Weights of a small mixture-of-experts language model, trained from scratch on English Wikipedia.
Experts: 32 experts in each of 13 layers, 3 picks a token.
Training: a variant of SOAP for the experts, 421M tokens, 6638 steps.
Below are experts of layer 2 (counted from 0) of a mixture-of-experts language model. Rows are named router (the router's row for the expert), up (a neuron's input weights, with its number), down (a neuron's output weights, with its number) and show model dimensions 64-127. Each number is 50 + 12 x the weight over its row's rms, rounded and kept within 0 to 99.
After each expert's rows: a language model's description of what the expert responds to; "comes after" lists some tokens at least twice as common just before its tokens as in all text. This comes from a sample of Wikipedia text that the model never trained on. Tokens count by the router's weight.

# expert 11
router:39 43 40 42 29 49 32 49 82 63 45 51 44 61 59 56 70 57 64 30 57 32 23 66 54 50 35 58 25 60 57 55 48 66 36 53 74 50 47 61 74 57 57 52 55 50 61 45 52 35 56 50 59 49 47 71 65 41 09 57 74 23 46 58
up0:41 47 43 51 35 58 44 60 49 28 58 48 49 73 44 58 45 64 41 37 56 36 54 50 46 56 43 45 44 57 44 67 70 42 54 61 47 37 35 61 36 73 41 21 53 66 40 35 61 58 52 64 29 63 55 58 51 54 58 40 59 52 27 54
down0:36 65 44 42 52 41 36 56 41 41 37 41 45 45 32 37 70 60 59 55 50 24 23 43 43 42 45 47 19 55 40 65 64 44 46 48 54 43 55 52 53 70 52 56 45 58 48 72 52 42 62 33 33 53 56 55 33 25 44 58 54 41 38 57
up1:45 20 43 49 50 59 57 45 50 40 30 63 61 43 42 45 60 46 60 55 54 41 33 64 59 37 61 34 55 51 67 46 45 72 45 56 45 41 58 62 49 53 44 46 79 58 52 52 44 68 39 66 56 59 29 74 44 37 47 46 48 52 45 28
down1:53 34 35 40 37 53 34 77 39 73 52 41 48 57 63 30 66 68 34 60 62 55 57 58 35 63 50 54 50 38 68 59 33 57 66 55 47 40 32 55 69 51 37 19 64 43 26 48 68 61 48 84 46 43 45 46 38 52 47 53 49 36 55 37
up2:80 41 59 67 39 53 41 51 43 55 52 39 32 28 42 37 41 41 71 47 71 47 34 43 40 47 47 48 50 80 64 54 39 59 41 55 53 50 46 45 33 75 70 59 64 36 44 36 86 55 47 55 35 71 52 47 70 49 66 56 39 44 65 37
down2:61 64 55 78 57 53 49 50 37 58 60 54 49 56 52 44 50 63 23 34 38 43 40 63 70 36 40 55 20 52 47 28 45 50 31 45 43 62 55 41 41 48 52 63 66 30 55 36 55 59 73 48 62 70 55 58 46 38 59 41 28 49 57 53
up3:53 34 64 56 49 64 45 48 48 46 48 50 48 53 56 39 52 42 45 45 42 60 52 52 43 54 69 37 65 38 64 35 55 65 37 29 68 48 38 32 43 63 60 43 48 57 38 39 56 50 48 72 35 43 57 55 56 53 60 45 46 58 52 37
down3:40 42 48 56 49 64 70 38 58 32 63 48 63 45 22 57 39 55 42 45 44 45 53 37 41 30 30 30 78 71 40 50 51 53 50 47 39 43 67 44 36 36 58 19 59 29 40 30 39 63 36 44 53 50 46 49 23 33 73 60 45 66 31 53
Description: Infobox and table symbols. Punctuation and symbols in infoboxes and tables, such as degree and minute marks, arrows, dashes, equals signs, and field words like school.
comes after: "-", " |", "|", " 6", "°", " h"

# expert 6
router:43 51 51 60 23 49 66 50 84 43 59 77 24 58 53 59 60 40 47 52 12 56 43 59 41 40 36 47 53 49 54 38 43 70 39 56 48 36 47 35 66 61 39 58 58 52 42 49 30 23 21 55 55 36 37 60 57 43 25 47 48 59 55 63
up0:53 64 68 63 41 43 54 74 61 63 48 40 69 55 42 46 58 53 19 51 55 32 49 45 54 74 50 44 38 39 59 39 50 63 40 29 29 47 64 41 49 44 39 47 62 43 51 51 46 41 52 42 53 42 59 35 61 33 52 60 51 58 21 49
down0:33 47 72 52 60 35 35 49 66 33 53 51 56 56 52 38 54 40 64 85 51 59 64 59 45 56 67 48 47 54 47 58 53 55 63 33 27 51 45 51 41 55 44 60 47 35 54 47 73 61 44 55 55 40 45 53 40 43 51 42 47 45 44 62
up1:53 36 54 46 21 65 41 54 60 34 36 40 37 61 53 48 59 61 37 47 43 46 44 73 51 41 62 39 63 66 39 55 63 54 43 48 54 28 41 28 58 69 47 82 49 40 57 80 30 41 51 58 40 44 40 56 42 44 41 50 51 63 65 44
down1:47 63 60 54 28 39 44 38 47 41 44 30 33 39 66 51 42 48 26 54 53 33 36 52 59 22 44 53 41 48 43 55 61 46 51 53 63 63 40 37 55 71 44 42 26 62 62 41 48 55 28 59 53 44 49 41 55 49 55 51 26 42 73 53
up2:43 50 45 54 47 53 42 35 57 75 64 68 59 62 56 52 75 41 59 58 57 46 57 51 52 37 45 53 81 60 69 41 64 42 44 49 49 65 52 49 59 58 48 58 47 61 53 64 45 26 61 39 49 50 47 40 57 62 36 31 54 48 59 13
down2:60 57 40 66 43 57 37 76 26 41 35 33 55 54 36 43 45 66 55 32 49 53 46 54 63 40 52 79 44 39 55 53 36 33 40 55 55 56 56 57 49 71 50 46 70 76 54 48 37 33 61 57 51 56 54 54 40 50 40 35 79 45 50 47
up3:48 25 59 43 72 43 61 62 44 35 38 53 58 56 52 45 46 45 42 60 45 60 75 21 70 60 50 41 79 70 49 46 46 58 49 51 36 75 57 46 73 58 44 37 38 65 52 44 48 43 33 34 51 50 38 58 23 39 51 46 53 43 43 54
down3:53 51 44 54 54 47 41 29 31 44 66 23 26 45 68 57 59 49 74 41 42 33 60 55 53 76 38 55 61 58 34 75 74 41 48 51 48 63 54 37 49 67 27 44 50 48 28 50 58 43 62 30 65 45 46 65 71 43 76 54 58 58 47 60
Description: Line-start word openings. Opening pieces of words right after a line break, hyphen or quote mark, such as Al, de, opening quotes and === headings.
comes after: "\n", "-", " J", " E", " I", " D"

# expert 26
router:48 59 34 34 47 40 37 43 40 45 55 59 53 60 67 43 40 47 41 42 58 50 53 58 43 44 52 48 48 37 63 54 42 65 63 68 38 49 43 55 59 60 35 57 46 67 45 38 75 41 35 35 53 56 47 66 54 40 39 39 28 59 54 39
up0:44 49 67 56 53 73 58 48 38 46 35 43 58 33 75 46 44 61 44 55 63 56 62 61 53 66 37 63 40 28 34 41 64 41 53 35 55 45 48 48 59 53 61 33 48 28 42 74 53 58 51 79 78 58 64 54 54 44 50 37 31 36 37 50
down0:36 38 29 53 64 50 54 31 41 55 70 57 46 53 32 84 64 66 53 49 62 48 63 65 58 44 61 29 55 60 57 47 48 58 63 54 35 46 48 67 31 47 28 71 50 48 54 64 55 55 28 58 55 54 36 27 47 25 71 46 42 45 42 26
up1:60 47 41 45 38 42 50 75 59 45 31 35 50 52 58 59 42 42 39 59 41 30 33 48 53 39 50 47 64 61 48 59 43 64 49 46 39 44 48 57 47 67 57 55 51 52 40 54 60 43 52 56 61 63 48 66 77 22 42 59 29 51 45 53
down1:39 60 32 41 53 67 67 54 50 40 54 45 49 56 58 61 43 48 55 37 50 55 70 41 49 61 38 48 43 53 34 58 66 63 46 84 64 37 49 31 38 54 30 38 56 55 64 37 45 31 58 57 49 51 63 61 58 30 50 43 34 35 45 48
up2:62 55 55 27 59 49 30 64 52 71 51 37 69 64 42 56 47 79 28 51 10 47 49 49 41 48 55 47 56 38 59 50 61 44 73 54 56 61 56 47 48 39 67 52 61 63 45 37 48 42 44 53 47 53 44 19 62 45 52 29 66 52 63 59
down2:65 61 60 61 63 59 55 56 53 35 63 58 48 35 51 50 09 57 77 48 59 50 49 78 47 55 54 26 25 45 28 51 43 44 40 59 48 48 43 70 47 47 56 60 39 23 63 61 58 52 61 57 30 40 55 45 52 39 61 56 45 65 48 57
up3:61 41 53 54 31 22 63 57 39 29 52 38 53 45 35 38 52 46 58 52 48 53 70 25 78 43 53 52 57 39 56 51 45 43 52 66 59 43 35 50 64 57 37 52 51 54 50 60 31 70 52 42 45 73 66 42 48 82 62 57 50 58 55 35
down3:45 52 36 53 54 53 27 63 73 45 56 65 12 41 46 56 47 44 55 72 41 72 42 54 38 56 20 40 58 45 72 71 70 55 39 59 34 49 68 47 44 30 52 30 59 52 51 73 57 52 63 55 68 36 51 56 53 51 46 46 54 62 38 62
Description: Auxiliary verbs. Forms of be, have and modal-linked verbs like was, is, were, been, plus adverb endings ly and word starts like be in beautiful.
comes after: " was", " is", " he", " it", " to", " It"

# expert 9
router:42 41 64 34 37 62 55 61 65 66 50 67 48 72 48 47 72 48 71 45 29 52 41 43 68 53 48 68 32 71 45 60 60 54 39 35 77 54 43 51 50 67 48 55 49 68 59 54 58 39 31 40 40 67 30 84 68 61 39 55 56 21 49 59
up0:50 52 67 49 53 35 67 39 36 47 42 58 47 31 42 51 55 48 56 65 32 73 27 50 68 40 43 54 52 67 58 38 33 77 35 61 62 48 51 53 52 47 60 47 54 63 63 51 52 53 33 56 32 59 44 51 43 46 61 62 44 56 52 60
down0:47 45 57 21 51 28 64 36 40 27 67 58 37 48 48 44 56 61 47 53 38 66 45 65 50 39 34 24 78 55 30 52 51 47 65 34 60 51 66 49 69 53 49 68 52 43 54 38 30 64 63 48 44 46 51 62 34 38 47 33 58 42 63 65
up1:43 62 49 77 53 57 50 34 56 41 54 36 31 53 37 33 58 46 34 52 74 28 41 38 64 37 47 44 36 52 41 43 45 49 47 26 46 53 35 66 57 51 64 67 63 38 65 39 44 64 60 44 41 55 29 63 59 76 50 56 63 40 58 40
down1:56 55 46 70 59 47 27 55 49 72 55 30 28 52 37 54 47 42 45 43 59 55 45 35 54 19 55 31 51 49 53 57 58 60 49 58 43 60 49 73 36 38 51 67 44 58 48 48 61 50 58 58 55 61 53 47 61 33 47 55 62 35 39 60
up2:48 35 52 57 39 28 39 41 40 68 51 51 43 38 45 51 42 53 63 46 36 57 32 48 53 52 43 59 54 55 31 61 51 71 51 46 41 44 43 34 41 59 45 71 40 53 53 67 48 70 41 55 58 27 55 28 71 42 55 61 58 37 37 76
down2:56 54 29 49 46 65 36 57 70 56 67 27 71 67 66 62 36 32 55 35 65 46 60 53 52 36 37 62 57 38 32 42 45 53 55 36 58 54 54 66 61 62 43 44 54 47 67 57 65 83 65 45 43 35 60 42 65 23 55 60 55 64 50 62
up3:45 37 29 57 34 65 54 44 46 57 47 36 51 41 67 43 64 38 49 45 57 29 44 53 63 51 52 57 49 41 53 61 56 40 35 43 56 40 43 30 46 32 61 51 53 66 67 63 50 90 42 53 39 49 70 62 32 51 34 56 52 56 38 63
down3:49 56 61 51 42 67 49 39 43 40 34 62 35 68 62 45 74 26 65 42 37 55 64 50 51 35 54 43 29 42 53 56 26 31 40 58 56 55 61 56 61 56 43 55 44 48 70 44 37 57 46 56 47 44 45 60 23 59 57 54 69 47 39 66
Description: Infobox and table labels. Field labels and header words in infoboxes and tables, such as Total, Votes, information, age, Born:, plus second pieces of names after an initial.
comes after: "-", "|", " the", " a", " The", " W"

# expert 30
router:58 51 56 46 36 52 75 54 44 53 65 74 48 51 37 52 35 49 56 52 39 63 39 56 53 52 69 46 42 57 39 38 31 60 37 55 66 54 56 49 37 40 44 39 56 63 32 18 54 36 37 38 41 42 52 44 43 57 46 27 59 40 56 45
up0:50 45 57 36 25 67 50 53 52 42 36 46 62 60 60 54 61 41 68 55 54 43 26 50 39 48 42 52 47 69 35 60 58 68 46 24 58 48 41 46 44 50 47 83 70 49 70 37 44 45 35 48 63 46 41 76 33 46 48 52 26 64 53 63
down0:50 56 73 59 24 85 40 67 79 37 43 37 59 44 41 31 38 40 43 62 66 77 37 39 55 45 50 57 57 39 31 51 72 51 58 31 49 49 53 44 46 48 40 67 52 52 45 64 48 51 40 39 42 51 67 69 36 34 88 37 45 57 63 48
up1:43 32 49 67 72 54 50 55 48 36 49 51 54 53 37 40 28 40 42 54 61 84 61 69 29 30 48 47 63 67 51 35 54 45 30 32 65 29 40 51 53 50 57 73 51 57 57 44 51 54 51 55 45 39 56 68 57 52 44 53 50 54 72 58
down1:35 65 47 34 53 28 61 70 62 38 45 42 33 44 64 40 53 61 52 38 54 23 52 65 37 53 53 56 53 56 51 42 65 42 57 52 60 54 67 72 63 33 62 51 68 41 25 82 52 61 54 60 43 43 45 26 59 46 46 50 91 43 38 56
up2:65 31 48 58 45 49 54 30 29 51 55 80 40 48 56 40 61 25 53 48 52 47 35 43 45 75 54 34 62 40 53 64 48 55 33 67 57 50 45 64 52 35 44 61 38 33 53 67 58 62 38 50 62 93 44 55 53 53 34 74 42 55 62 48
down2:54 69 55 35 52 53 29 47 43 56 58 43 64 41 50 57 62 55 66 71 57 24 48 51 58 32 49 63 41 44 68 40 48 29 45 48 39 52 44 46 40 66 31 47 54 41 47 37 34 36 44 63 50 42 40 48 43 34 60 49 28 68 46 63
up3:63 24 48 81 50 42 54 41 51 54 59 52 37 50 72 80 69 59 63 35 49 43 49 65 58 55 30 51 39 48 63 50 41 33 29 60 45 67 60 30 61 68 75 54 36 51 49 59 51 39 67 43 36 52 42 42 41 62 68 49 66 44 50 37
down3:54 52 65 48 34 62 57 52 46 54 44 25 62 42 33 61 38 46 52 66 43 27 61 51 31 32 32 57 47 37 46 60 62 42 30 42 43 35 47 51 52 42 36 55 66 62 77 61 42 55 56 11 65 49 54 46 39 05 59 52 53 73 55 51
Description: Adjectives before nouns. Modifiers and noun-phrase words after the, a or of, such as new, main, local, public, German, Democratic, military.
comes after: " the", " a", " of", " in", " and", "'s"